{"n_experts": 192, "experts_per_token": 4, "moe_layers": [2, 3, 4, 5, 6, 7, 8, 9, 10, 11], "routed_scale": 1.0, "lr_router": 0.0015, "vocab_size": 2048, "norm_eps": 1e-05, "optimizer": "soap_variant", "train_tokens": 385200000, "steps": 5878, "dataset": "wikipedia_en"}
Below are experts of layer 7 (counted from 0) of a mixture-of-experts language model. Rows are named router (the router's row for the expert), down (a neuron's output weights, with its number) and show model dimensions 0-95. Each number is 128 + 32 x the weight over its row's rms, rounded and kept within 0 to 255.
After each expert's rows: "comes before" lists some tokens at least twice as common just after its tokens as in all text. This comes from a sample of Wikipedia text that the model never trained on. Tokens count by the router's weight.

# expert 7
router [118 113 105 108 118 207 146  84 152 147  57  96 163 181 137 127 139 143  62  90 110 167 125 149 156 112 122  74 144  97  83 137  58 187  81  84 177 116 158 140 141 103 153 190 119 136 143 101  93 136 125 127 120 192 100  84 168 135 107 119  91 147 179 138 131 145 155 141  81 153  96 132 199  96 110 106 108 179 127 152 109 156 158 117 129 148 136  88 146 116 117 105 102  93  90 141]
down0 [ 91 112 138 167 119 108 149 109 126 161 131 130 108  99 124 128 187 141 194 118 157 125 183 130 209 119 170 113 208 128 116 131 184 127 138 101 183 103 155 144 145 169 141 115 113 104 141 118 126  64 125 156 126 107 113 114 114 110 152 112 146 119 129  77 129 151 132 134 146 132  95 128 116  98 193 181 139 156  97 114  46  91  93 129 127  77 153  77 159 124 121  53  92  52 146 103]
down1 [129 152 148 151 135  81 172  52 126 103 127 104  86 179 186 139 130 135 158 115  66  86 119  66  70 169 104 127 183 131 163 139  99 106 141 139  90  70 184 115 126 176  89 124 148 176 104 169 107 115  68 179 144 117 163 116 124 169  78 142 134  95  97 151 105 146 113 128 106  97 157 145  98 157 145 125  91 110 128 164 165 130 142 144 124  80 116 112 208 109 158 124 166 135 144 134]
down2 [105 149 132 179 118 149 190 174  97 138  77 128 154 144 163 132 113 187 120 137 165 120  85  69 128 169  93 111 124 152 127 176 179 147 145 131  98 176  54 136  88 138 121 129 131  80 116 127 150 109 109 133 158 103 153 184 154 173 103 155 130 129 109 149 130 119  76 152 131 113  89  64 182  37 143  78 122 137 128 153 143 135 131  69 134  77  87 158 113 126 151  75  97 143 154 140]
comes before: ".", ",", "\n", " and", " is", " ("

# expert 153
router [127  99 132 128  96 153 143 137 161 102  82 139 163 184 154 112 169 167 139  82  66 145 139  98 124  87 120  94 202 148 100 125  61 173 120  64 133 134 163 179 154  94 169 145 124 144 140 108  93 139 171 131 113 138 115 104 151 175  94 123  68 176 138 134  93 141 180 101  97 158 110 207 157 116 109  86 111 152  99 143  96 155 163 126  82 108 176  95 134 128 127 106 103 125  65 113]
down0 [116  95 112 149 123 145 160 104 146 154 107 149 123 175 113 173 153 171 121  80 191 123 180 181 108 160 130 108 120  97 179 137  96 147 142 156 154  73  79 107 142 127 128 133  86 114 138 117 193 152 127 181 176  72 120 113 110 110 143 101 138 106 112 157 117 133  52  70 193 133 130 152 151 139 167 155  95 126 146 115 111  25 114 179  94 124 150  92 110 127 132 130  80  99  92 124]
down1 [115 119 153 182 165 162 107 127 105 113  90 161 106 123 131 211 108 124 107  99 182  89 169 127  95 119 172 142 143 119  93 159 127 158 141 160 205  86 118 145 133  53 123  98 128 133 153 128 127 107  92 116 166 125  91 131 153  92 140 127 178 143 188  96  97 113  89 138 104 151 127 128 118 136 141  78  65 149  42 109 133 103 210 164 152 109 111 166 122 148 108 168 132 100  83 118]
down2 [128 148 123 118 119 100 107 117 116 126 150  79 165  95 158 150 152 171 102 130 125 182 140 133 203  64 134   5 103 156  80 110 171 153 154  96 129 106  85  99 128 118 102 138 151 123 134 156 146 145 108 128 127 111 139 113  99 136 117 204 140 169 207 103 136 128 188 126 125 146 198 104 155 121 140 121 134 151 167 105 123  83  57 144 135  91  89 140 119  76 118 152 133 127 127 104]
comes before: " of", ",", ".", " and", " in", " were"

# expert 108
router [143 122 120 129  70 179 111  65 158 129 100  71 122 166 159 124 131 162  94  77 132 143 114 139 124 104  93 140 199 138  94 152  70 174 101 116 185 104 156 187 140 111 179 141 130 154 155 124  73 145 185 153 104 147  97 110 169 137 100 107  77 119 158 121 118 127 153  99 100 181  83 184 199 129 104 130 113 150  87 144  99 174 127  83 102 127 151 109 160 130 101  97  92 133  86 111]
down0 [126 157 108 176 132 119  81 125  78 102 128 131 136 152 118 101  93 142 142 129 147 182 158 161 150 118 151 136 158 160 144 162 124 116 192 106 117 143 119 117 113 127 165 116 163  90 189  88 148 125 143 139 205 129 127 131 100 112  61 137 151  91  93 227 138 143  79 130 112  89  97  91 122 120  98 118 130  96 171 170  81 161 107 116  12 157 105 135  97 135 152  87 128 166 120 119]
down1 [161 173  69 129 128  61 120 105 108  75  36 176 145 134 179 112  73 170 112  95 155 134 134 157  93 190 141 135 132 141 171  70 119  66 132 144 150 118 154 104 131 113 124 131 174 165 175 152 136  59 119 126 131 128 147 105  87 158 131 121 183 144 146  73 131 170  71 127 133 121 104 153 122 152 114 162  78 145 121 123 112 104 171 162 126 170 160  79 128 151 145 144 111 128  84 127]
down2 [121 126  96 110 166 156 157 134 133 148 125 158 146 129  83  90  92  40 151  77 142 172 134 110 101 120 120 110 143 108 115 131 112 111 130 135  93 134 106 165 163 130 139 183 117 121  77 133 132 150 134 201 122 158 129 104 107 133 141 133 174 166 193  58 124 114  94 126 160 196 177 101 119 112 135 123 176 188 140 121 156 148 141  74 145 100  61 162 128  18 111 119 117 121 138 120]
comes before: " ", "ly", " and", " of", " re", " in"

# expert 24
router [164  90 121 121  95 166 131 118 146 152 106 114 144 195 116  78 158 178  94  79 111 130 127 133 121  95 116 120 177 165  74 151  86 177  73  89 137 114 169 135 195 137 132 168  99 140 151 104  84 136 153 149 137 148 103  90 175 167  83 112  65 135 141  98 145 167 150 163 104 147 129 125 164  82  99 101  62 155  92 152  84 142 155  63  77 146 167 138 119  98 107  91 111 121 147 108]
down0 [165 165 166 146  83 139  96 182 132 111  84 103 134 156  81 129 117 138 126 126  97 153 115 124 165 178 146 136 117 139 120 159  71 124 106 123  65 130  71 114 115 154  96 119 106 140 110 125 126 104 193  98 149 176 167  95 108 146  41  83 126 127 141 138 162 168 134 143  99 146 138 163  80 128 132 119 142 207 171  80 126  95 133 187 155  77 105 121  41 127 112 154 152 165 162 151]
down1 [ 99 173 144 161  93 166  40 174  94 116 106  87 149 167 118  91 124 156  98 142 176 139 143 136 151 165 104 133  88 133 123 176 115 116 159 122  96  64  95 150 121 109  79 142  84 143 128 100 174 156 124 155 127 107 125 175 111  89 125 111 100 128 135 112 198 147 127 134 149  44 141 114 117 132  64 146 109 153 248 123 150 128  87 110 130 161 128 119 145 143 130 124 176 114 145 112]
down2 [ 49 113 138 127  78 133 154 197 145 126 151 130 118 132 129  98 130 151 101 178  69 122 140 131 124 132 114 209 130 114 149 169 197 143  80 127 135 159 128 120 157 150 135 175 128 101 110 193 120 149  36 117 135 144  99 161 108 125 136 122 121 140 158 113 131 104 100 105 129  92 103 137 184  51 104 164 169 123  69 112 143 122 123  99 181 127 171 160 107 136 124 103 114 131  48 118]
comes before: " and", " which", " the", " but", " ", " who"

# expert 98
router [162  78 103 149 102 152 166  70 131 153 106 143 139 153  93 131 139 134 105  78  63 167  81 109 127  44 115 111 183 123 125 137 107 125 118  94 146 134 121 181 159  67 158 166 135 146 136  74 112 159 163 150  64 142  94 114 115 135 107  87 125 119 164  89 146 118 150 116 123 212 118 163 153  97  99  75 127 137  93 145  97 128 174  96  76 135 195  81 134 113  94 101 112 105 127 112]
down0 [102 191 106 212 127 123 166  68 122 142 110 151 186 174 131 128 154 161 147 132 135 159 124  75  80  58 127 134 127 166  94 121 129 140 118 143 117  70 139 130  89 128 115  44  96  83 172 117 126 194 125  91 130 127  79 136 125 119 147 108  83 108 120 150 180 129  86 178 129 136 186 184 126 158 108 121 166 129 133 104 126 134 127 165  62 133 103 113 142 133 171 148 111 107  89 144]
down1 [193 102 133  98 132 148 130 176  83  96  84 135 150 141 175 162 100 128 103 192 108 134  97 172 107 172 104  70 169 131  94 163 104  90 126 108  83 119 122  78 139 143 202  76  97 129 128 149 118 157 113 156  92 147 122 192 119 133 141 146 115 104 205  61 156 107 163 122 127 125 101  68 157 121 135 126 124 171  94  82 185 129 150 134 121  84 107 117 121  99 155 117 181 163 119 137]
down2 [ 90 220  77 125 138 122 144 133 104 106 137 150 137 196 125 101 128 100 145 170 119 167 142 133 147  66  86 126 154 127 127 144 159 155 125 123 174  52  69  77 110 142 142 137 124  99 136  85 107 157 114  85 174  98 137 135 132 158 171 129  72  65 113 146 145 128 127 116 130 152 166 159  81 134  65 124 192 112 115  78 138 118 126 211 105 127 153 129 151 158 125 168  95 152 109 110]
comes before: "th", "m", "mon", "y", "mit", "man"

# expert 59
router [109 103  80  86  55 139 162 120 183 189  89 120 152 166 138 106 161 188  96  67 123 130 129 115 123 112 119  85 198 126  87 104 128 134  96 124 150 146 135 142 180 121 148 148 113 168 145  82  89 126 147 155 120 167 140  87 136 164 115 114 115 156 131 101 113 174 182 116 106 151 128 147 169  75  90 105 102 133  99 163  43 146 133 105  44 131 151 104 151  85  97  96 148 144 133 118]
down0 [148 112 168 140 158 138 172 112  74 110 156  68 168  96 128 122 180 136 128 166 119 128 113 128 122 125  68 121 222 128  98 137 176 102  75 117 148 130  37 149 117 122 160 138 155  84 153 147 126 128 128  86 104 101 121 134  97 118 128 117 106  85 114 132 166 174 150 149 174  40 123 149 157 138  66 113 172 127 131 129 132 122 156 135 145 147 157  99 104 128 179 201  92 116  79 115]
down1 [102 116 154 123 159  69 100 178 148 150 149  71 110 121 125 133  95 150 137 100  89  87 194 109 223  92 157 128  49 133 141 116 128 166 159  85 128 133 116 162 121  86 174 132 132 147  95  81 129 152 158 127 105 142 118 103 118 128 119 126  80  74 131 116 193  71 141  73 133 180 178  93 149 176 168 134 170  77 170  99 174 132 155 126 139 129 123 139 124 133 131 118 132  81 134 139]
down2 [112 102 110 140  77 118 159 139 131 255 118 146  83 205 111 134 120  82 108 159 120 129 147  89 126 133 128  39 144 158 112 107 152 118  91 154 105 136 122  78 152 187 128 118 120 164 118 194 109 133 158 144 129 146 126 136 116  75 144 120  83  96 128 118 145 103  77 125 121 161 131 176  97 160 115  86 138 150 122 149 116 106 137 151 206 109 110 129  65 123 128 119 129 157 141 153]
comes before: " 19", " he", " the", " in", " In", " Born"

# expert 149
router [141 100  94  89 131 151 163 111 143 157  96 117 156 133 197 107 158 139  86 138 111 145 104 144 106 141 133 130 131 138  82 149 172 147  90 116 135 101 140 153 171 119 200 160 123 154 163 107 104 167 151 168 101 213  82  83 145 159  66 130 103 150 108 140  87 183 173 118 110 149 133 155 177 103  62 127  80 172 122 129  90 147 129  91  60 151 182 106 169 117 117  86 110 132  85 112]
down0 [145 168  97 114 143 192 109  88 162 144 126 129 134 134  56 183 113 168 139 101 136  58  98 108 128 181  98  99 103 131  96 106  46  92 108 133 126 184 147 157 112 132 106 153 182 142 125 132 171 130 142 128 130 161  85 163 156  85 147  93 141 134 132 160 132 111 193 140 104 146  85  69 126  35 172 142 148  91 133 178 138 129 151 128 173 165 132 109 127  96 137  79  98 132 136 132]
down1 [124 129 138 188 163 122 110 131 133 158 176 188 127 128 129 127 162 119 176 146 128 100  66  87 114 131 145 132 186 130  73 229 128 101  98 174 129 133  42 148  69 131 115 125 128 124  67 101 127 209 189 167 136 106 134 128 107 148 129 104 149 140 122 113 101 122  87 102 187 120 139 105 128  61 146 117 103 111 131 129 135 140 150 116  95 163 154 162  80  81 114 105 148 117 116 109]
down2 [ 90 119 112 116 164 136  97 107  55 129 112 127 159  87  84 140 147 186  96 163  85 149 153 127 133  40 159 145 121 152 149 132 242 125 122 126 128 161  55 120 137 112 123 185 128 143 114 176 111 126 153 119 125 127 112 119 153 159 127  70 126 125 124 164 143 123 123 156 154 200 101 123  98 119 162 187  93 131 169 127 140 133 141 130  78 133 136 124 105 147 112  91  55 142  68 135]
comes before: "ill", "y", "en", "an", "er", "."

# expert 145
router [141  92  97 111  92 171 144 109 153 129 101 140 133 175 146 146 132 157  95  69 101 144 149 138 130 115 114  56 179 154  76  93  81 185 107 113 137  92 143 151 177 121 164 138 108 183 142 103  90 148 179 141 101 145  75 116 152 154 107 105  66 170 114 133 106 189 167 125  79 150 119 169 207 105 117  81 134 165 108 150 101 152 136  86 112 107 174  92 131 130 157  92  94 116  90  98]
down0 [160 138 127  91 122  92 166 129 172  91  70 197 162 103 133 144 116 176 155 128 153 126  75  97 136 164  96 166 114 148 141  89 158  93 134 170 171 162 149 109  80 107 158 128 159 120  94 173 124 135 126 107 127 130 125 124 124 166 101 114 198 109 165  81 129 113 141 144 128 111  92  84 130  23 151 128 119 134 201 124 113 117 203  87 137 109 110 103  76  61 133 133 148 125 153 131]
down1 [100 168 131 149 139 147 161 152 100 117 127 120 121 117 111 122 133 130 145  97 115 123 184 127  77 155 143  66 118 127 156 102  88 118 141 141 100 120 123 135 148 100 124 146 191  90 134 122 130 104 137 147 144  26 129 142 118 167 116 134 177  64 122 190 128  83 145 192 112 155 126 138  83  66 204 100 114  96 174 155  93 128 145 108 119 130 164  70 109 161 113 102 130 224 103 169]
down2 [ 75 145 141 126 138 145 126 100 125 165 140 178  98 203 155 150 147 170 103 218  85 130 171 110  91 127 140 141  96  74 141 140 198  95 125  91 170 142  91 160  97  92 129 125 153 140  96  96 121  93 117 121 125 129 145 133  93 172 142  56 125 111 133  57 152 163 104 117 118 143 135 127 136  62 164 106 147 109 130 180 172 118 109  53 135 113 112 132 191  78 113 145 147 141 137 133]
comes before: ".", ",", " and", " of", " in", " as"

# expert 163
router [142 101 102 126  86 207 154  90 150 105  85  90 138 142 130 126 140 153 106  77 111 146 147 124 108 115 115  98 192 160  76 114  77 186  96 103 158 118 139 178 178 131 153 145  91 163 180 137 117 140 138 169  77 151  68 102 164 147 107  88  85 143 158 139 119 184 148 133 100 146 126 138 162 129  70  95  86 154 101 155 103 121 161  80 141 155 180 133 164  93  98  99  86 120  93  87]
down0 [138 109 129 103 153 127 131  97 136 139 156  95 118 132 150 109 183 128  99 169 178 127 161 164  57 137 148  99 128 161 147 155 150  60 131 133  64 171 106 114  74 124 106 140 119 174 143 106 134 135 125 108  65 149 115 128 139  71 131 225 143  78 120 157 125 112 143 131 169 200  91 104  67 162 137 124 133 129 127 147 119  66 176 139 118  99 115 150 165 148 131 136 120 152 117  34]
down1 [154 134 198 133 159 110 117 136 105 142  67 153 111  77 105 128 142 189 129 144 130 121 115 134 164 104 138  47 132 146 125 111 121 127  87 111 187 145 128 123 130 128 115  46 144 189 147 119 125 142 147 120 178 126 131 111 129 141 214  74 119 130  90 164 155 110 130 136 120 160 211 131 127 209 157 124 127 127 108  57 128 120  86 157 132 110 114  69 131  92 146  99  67 131 130 101]
down2 [176 113 118 153 128 106 124 167 137  95 144  93  99 198 104 122 113  88 128 158 117 105  68 140 138 146  66  82 132 152 144 116 123 138 108 145 153  81 174 147 105 111 155 146 123 138 135 147  97 162 105 191  47  46 127 115 138 103 141 128 107 161  81 114 162 106 157 127 108 224 130 104  99 167 142 112 121 128 138  88 105 148 165  85 149 164  87 130 121 188 181 115 104 173 174 126]
comes before: ".", ",", "'", " and", " to", " in"

# expert 183
router [127 131 127 118  92 171 136  70 150 121  95 114 134 172 146 142 113 163 116  67  96 175 125 157 150 140  99 106 212 141  57 131  90 144  87 103 163 108 156 153 143  94 152 151 104 136 153 107  98 131 198 158  99 142 101 108 173 152  84  75 109 152 152 105  72 122 151 100  92 209 137 118 198 102 109  90  98 153  95 127  88 170 149 116 118 159 131 125 144 125 115  60 122 126  99  97]
down0 [198 137 162 137 178 153 110 140 118 108 134 162 160  73 126 137 147 128 107  74 135 127 130 135 163 115 101  92 150 128 127 133  93 124 174 118  77 117 102 114 119 129 137 140 156 124 108 126 148 104 181 107 105  68  84 174 117  15 127  84 129 182 105  93  56 144 119 122 184 113 127 125 177 134 203 128 115 129 162 123 130 116 154 125  92 149 117 114 127 198 195 121 154 135 121  73]
down1 [ 93 126 117 125 116  83 130 116  98 183 133 127 141 131 133 153 113 114 123 181 169 136 116 121 135 122 132 177 196 145 169 180  83  85 102 150 140 130 149 175 126 133  99 159 191  80 118 188 156 111 134  66 123 105 199  87 109 130 113 104 144 104 129 177 118 139 146 148  82 117 117 142 135  27  69 128  93 126 124  63  66  92 160 113 182 120 173 131 143 125 122 145 116 101 163 128]
down2 [174 122 122 162 134 110 111 104 118  86 200 127 117 121 140 106 115  65 164 115 118 113  97 156 114 138  93  55 110 178  75 129 214 149 106 127 129 114 117  76  98 130  95 121 132 131 108  76 141 135 121 135  85 139 171 184 180 123 121 127 129 147 160  98 158  75 129 128 123 184 152 214 117 181 198 114 135 146 132 167 140 109 161 123 130 152 122 166 134  75  96  74  96 108 116 122]
comes before: "ist", " ", "ian", " and", ",", " football"

# expert 64
router [139  94 134 129  88 193 166 103 164 133  99 121 155 126 122 127 113 146  77 104  56 154 127 120 120  77 105 126 165 137  80 101  84 159 134 125 132 119 156 139 156  96 182 154 115 165 195 106 117 138 145 125 117 222  89  84 147 152 105 147 116 161 134  52 117 190 130 131 115 192 132 108 147 126 124 126 155 129  85 120 104 150 178  39 108 135 155 118 146  86 128  69 105 115 105 129]
down0 [161 170 138  64 154 133  78  96 143 112 124  64 148 121 104 129 121  64 126 165 138 156 124 137 127 138 190 139 156 133 184 175 146 133 138 148 120 130 167 110 120 146 187 115 183 125  60 166 153 133 151 190 123 135  93 150 116  97 136 154 166 127 100 218 116 121 127  75 112 130 136  97 186 143 114 129  87  56 112 128 128 130 157  70 124 134 132 110  99 116  78  64 123  96 118  94]
down1 [125  72 138 170 125 188  58 170 162 186  69 127 139 142 133 129 112 104 141 182 130 131 130 143 128 109  98 128  71 196 134 116  72 130 156 196 229 146  92 150 142 102 136 145 108 118  65 113 133 134 134 121 100 147 107 102 122  88 151 112  89 136  95 156 142  89  86 150 141 175 121 180 109  45 143 141 172 128  99 134 138 123 140 148 135 162 128 111  82 115 125  98 148 115 149 105]
down2 [114 121 114 163 157 121 114 115 139 114 151 138 127 104 107 164 133 139 113 121  61 160 122 148 135 191 121 160 127 108 116 137 129 132 153 138 190  27 122 125 140 105 200 126 128 125 159 128 122 162 117 109  80 129 155 193 125 150 135  99 124  71 130 155 127 147 176 119 136 148  47 157 163  64 134 120  53 149 115 139 123 144 123  57 150 154 112 109  98  41 114 117 186 175 132 116]
comes before: "a", "l", "o", "n", "e", "an"

# expert 104
router [148 109 114 126  78 187 150  69 179 123 105 115 150 169 145  84 128 154 119  83  82 153 132 137 112  92 115 106 198 146 131 157 110 135 142 125 196 115 151 183 172 100 134 153 126 138 173 148 123 177 145 161  77 161 101  91 191 142  69 104 114 114 152  97 107 141 118 127 102 185  94 181 154 114  99  83 125 133 113 155 101 180 174 130 121 138 170  94 171  89 100 125 109  82  82 107]
down0 [196 123 135 134 109 115  83 140  83 129 121 114 109  88 124 132 113 141 135 156 132  88 126  68 115 123 133 160 153  81 100 107 117 113  24 119 200 126 126 110 122 124 142 139 182 145  96 132 105 140 132 125 124 144 132 125 119 123  99 174 101 129 132 152 142 181 106 157 132 101 164  62 181 215  93 104 187 127 119 148 134 157 170 136  74 147 148 127  93 116  82 124 143 113 128 233]
down1 [128 151 102 136  84  78 141  37 172 105 172  20 127  91 149 105 195 195 119 134 125 101 112 108 167 153 193 100 129 138  99 172  80 125 129 193 128 137 102 156  82  53 114 144  85 126  80 142 131 147 100 166 170 159 149 117 120 140 161 121 171 139 113 151 136 113  83  90 125 125 157 129 183 138 135 119 160 133 136 123 127 125 121 126 134 117 111 130 119 123  85 114 169 140 156 136]
down2 [118 234 147 119 123 183  87 138  90 137  96  89 133 174 115 123 110 112  85 157 101 151  69 137 170  90 104 125 167 156 132  83  72 117 124 142 177 112  82 143 129 118 122 124 124 134 120 110  82 135 195 168  24 113 141 114 143 149 125  75 139 112 137 120 170 158 141 118  91 117 145 125 133  93 132 106 123  73 198 128 134 125 156 150 134 151 156 125 145 134 170 139 197  81 131 131]
comes before: "t", "tic", "d", "te", "ty", "ta"

# expert 81
router [134 109  95 120 101 179 157 104 165 171  89  89 162 189 128  80 132 140 117  55 130 136  98 103 123  79 113 111 179 124  98 139 105 167 131  85 160 120 135 137 129 147 163 110 119 162 172  86 104 119 177 156 131 148 129  85 123 142  92 112 108 172 131  54 128 156 188 124 110 152 102 153 212 129 120  85 130 125  82 162 103 168 149  84 110 114 174  73 136  85  90  81  92 162 139 128]
down0 [145 132 170 162 156 124 144 149 127 155 172 170 137 111 115 142 158 147 131 131 106 176 148 154 129 159  92 133  91  50 172  96 143 127 138 143 137 123 224 130 116 137 182 137 135  48 132  84 124 132  77  65 142  94 119 127 126 152 140 160 119  79 145 128 177 154 117 104 115 132  69  72 129  84 146  88 110 124 128  88  86 112 139 108 129  80 151 108  59 145 146  95 147 151 211 134]
down1 [ 99  84 151 186 151  94 142  90 149 124 106 127 170 159 114 172 150 163 105 127 105 113 144 114 170 154 132 159 170 122 178 116  50 140  80  59  85 110 140 126 129 122  44 136 125 122 126  85 105 153 168 122 182 132 103 140 136 119 127 165 103 125 134 139 146 150  41 165  72 114  97 121  98 170 146 101 137 137  98 122 107 128 109 106 157 136 110 212 166 128 172 154 168 109 161  81]
down2 [168 137 156 122 153 120 121 125 127 107 190 125 117  73 148 172 130 130 114 122 129 171 122 119  89 114 125  82  87 138 122 125 119  60 125 168 146 142 174 205 133  77 141 149 169  76  95 111 206 120 167 140  82 143 136 108 128 194 115 156 149  58 141 105 105 134  80 131 118 116 129 183 139 137 126  84 142 155  92 154 128  99  88  78 199 115 119  96 105 135 175 167 131 119  57 132]
comes before: " the", " he", " ", " it", " a", " she"

# expert 123
router [122 107  86  93  82 151 155 100 196 104 107  80 142 160 176 127 123 150  99 102 104 145 136 120 139  99 132 127 217 149  52  79 110 153 148 114 137 123 162 183 152  79 132 176 127 158 136  95  66 118 149 157  99 143 124 111 143 132  95  95  47 119 176  91 117 158 170 132  61 160  73 138 183 122 111 136 123 143 100 139  92 157 142 111 114 122 149 135 154 147  84 108  98 147  96  96]
down0 [129 131 107  97 167 137 123 116  59 113 162  82 157 123 124 178 162 111 102 157  80 115 135 104 122 131 122 127 126 123 156 155  48 110 125 140 156 109 135 124 156 103 154 128 111 142 128 116 118 167  86 172 100 112 151 165 172 151  81 119 134 134  93 166  57 133 113 179 112 152 150 108  74 170 143 153 124  66 115 167 141 103 123  83 124 102 193 206  73 169  91 150 144  74 172 183]
down1 [127 154 165 129  95 158 118 150 176  69 102 142  52 144  95 196  78 160 157 170 120  69 153 119 163  64 141 154 121 133 153 109 162 120 123 178 127  68 158 111 161 118 117  67 130 129  92 195 108 135 129 138 153  76 197 133 120 138 134 131 129 120 103 130 139 125 126 116  92  76 234 188 133 120 129 118 112 133 128 154 154 137  84 123  98 125 126 134 135 129 121  74 121 138 107  93]
down2 [106 155 180 102 122 165 128 103  54 162 122 158  99 164 135 125 130 128  58 112  70 119 141 130 113  90 129  96 187 136 167 143 118 125 117 187 132 137 102 115 138 128 113 162 129 127 140 135 180 149 139 175 128  91  96 105 181 103 120 136 136 113  95 171 168 117 153  84 124  46  90 133 202 234 145 190 123 110 125 132 107 128 133 144 144 131  86 113 110  89 128 130 152  87  99  83]
comes before: "ment", "ure", " of", "ive", "ur", " by"

# expert 133
router [144 165 139 126 128 150 138  63 172 145 123 104 174 159 135 145 133 123  87 118  90 135 121 151 115 116  88  75 157 177  89 113 128 155  85 124 149 129 150 174 189  76 148 128 114 146 181 100 135 171 173 127  83 164  67 100 145 166  99  71  80 140 122 132 139 149 179  76  93 190 104 170 183  83 113  93 124 147 139 140 118 152 149  70  74  98 118 117 122  85 101  98 118 164  91 133]
down0 [185  88 175  81 120 137 128 133 127 116 147 120 125 172 162 140 174 104 126 120 146 131 125 133 145 171  99  86 163 136 138 115 126 133  73 152 156 102 163 134 121 131 114  64 159 111 182 153 112 136 158 143 105 123 123 112 106 121 149 129 110 148 133 107 147 116 125 138  63  75  57 100 160 119 187  96 125 159 235 128 185 128  67 141 148 142  96  66  74  82  80 168  94 163 147 122]
down1 [123 137 123 155 135 181 169 133 111 140 144 190 118 112  49 118  99 189 100 111 113 155 162 171 131 104 137 107 135 134 111 127 139 151 196 137 161 218 109  83  87 170 129  99 122 149  65 130 120 154  93 124 110 124 166 119 153 157 128 161  97 133 171 136 130 108 125  95  95 103 139 122 114 115 173 135 137  79 102 114  83 142 150 150 134 134 148 110 103 147  86  56 127  13 158 148]
down2 [149 175 160 116 101 101 150  97 122 132 132 115 100  61 127 133  69 120  75 103 142 113  87 128 118 128 112 134 138 123 161 129 173 123 119 136 172 159 112  95  85 148 212 140  95 138 125 130 188 192 112 116 134 159 128 166 131 117 128  77 124 100 147 170 146 140 122 199  52 142  72 136 133  92 130  93 129  70 143 105  93 127 117 128 147 148 134 126 140 115  62 171 185 218 119 154]
comes before: "ri", "et", "la", "al", "ic", "ical"

# expert 117
router [132  70 123  64 123 146 183 100 160 147 122  78 142 106 148  94 140 147  98 104  51 133 164 183  99 111 124  88 149 134  98 123 123 189  93 107 132 138 129 124 165  82 201 175  89 133 177  98 131 115 155 171  96 176  75 131 140 188 113  72  92 129 139 113 124 161 150 124 118 163 115 146 154  88 117 111 148 153 113 132 128 158 128  52 119 119 158 123 131 111  61 129  77 161  90 124]
down0 [143 138 139 123 147 167 182 149 138 123 117 133 132  94 104 138 118 188 187 117 125 146 125 163 100 151 128 130 119 145 128 187 148 174 130 193 118 164 154 145 140 131  60 132  87 125  90 130 128 174 159  74 124 119  94 139 145 149  97 122  67 132  84 126 102 101 144 164 140 173 118  88  15  47 112 140 194 124  99 114 102 140 119 164 160  95 119 116  98 127  87  72 125 113 173 130]
down1 [ 75 118 200 166  91 201 146 131 104 103 158  91 103  51 130 134 120 128 134  97 110  97 160 165 154 107  97 141 118  84 109 146 123  99 118 133 138 201 113 136  70 132 135 139 203  77 117 133 182 153 117  76 193 130 153  82 146 110 116 118 114 180  83 159 104 145 136 134  85 144 157 156 111  88 123  83 189 160 117 147 104 128 157 129 129 177 156 108 112 149 105  79 133 128 117 152]
down2 [140 120 125 137 169 133  90 155  86 118 132  85  95 167 128  84 164 103 130 166 116 178  88  74 116 149  83 160 187 134 149 128 116 115 175  47 129  83 127 173 104 170 136 122  98 128 142 136 167  64 171 161 142 177 148 155 134  96 120 126  84 172 131 171 135 127 109 152 175 165  47 126 189 112 110 126 116  95 105 129  67 116 129  94 126 118 155 118  76 140 126 146 151 190 108 101]
comes before: "ra", "ri", "ar", "am", "la", "re"

# expert 137
router [120  87 112 117 104 207 172  90 128 168  91  97 163 146 139 115 104 184 106  98 135 132  87 114 144 103  68 125 174 128 127 167 122 167  77 104 145 134 130 160 164  93 178 176 104 174 149  81 125 165 146 173 106 165  67 118 178 162 101  85  78 155 158 124 117 140 176 129 117 165 115 171 167 130  63 145  86 153 134 134 106 144 150 139  89 124 164 107 146  83  91 110  88 163 140 118]
down0 [110 162 141 128 120  62 154  94 159 163 125 132 129 118  80 103 117 111 112 137 174 135  53 144 120 121 204 127  71  83 120 133 166  97 114 117 116 114 161  47 143 120 108 125 149 158 103 107 157 114 126 120 178  82  88 124 159 111  98 126 155 213 122  83 199 137 143 102 166  99 100 203 140 221 148 132 113 126 132 131 147 119 136 109 109 121 108 127 163 124 104 129 183 104 127 146]
down1 [107 132 124 104 105 128 228 148 160  93 108 145 132 173 156 135 131 163 180 134 122 143  96  89 124 130 132  64 174 143 121  64 110 105 112 138 129 204  57 138 124  89  68 135 121  85 112 121 165 120 163  53 114  90 122 102 176 126 116 147 131 128 130 127 112 157 121 186 135 143 129 116 153 103 158 154 137  91  94 145 130 140 147 112 114 162  95 117 181 114 142 147 109  79  99 222]
down2 [ 92 126 126  94 189 117  79 123 130 106 125 138 130 163 115 117 126  96 185 180  35 138  89 124 177  61 143 127  78 110 123  74  62 148 182 150 122 122 128 150 113 103 156 151 129 121 140 117 114 127 182  66 108 105 131 127  80 158 145 136 136 135 129 129 125 123 157 171 186 126 163 116 172 143 100 126 152 141 131 147 113 139 125  95 142 160 136 115 206 134  22 116 121 128 144 176]
comes before: " ", " first", "y", "re", "se", " re"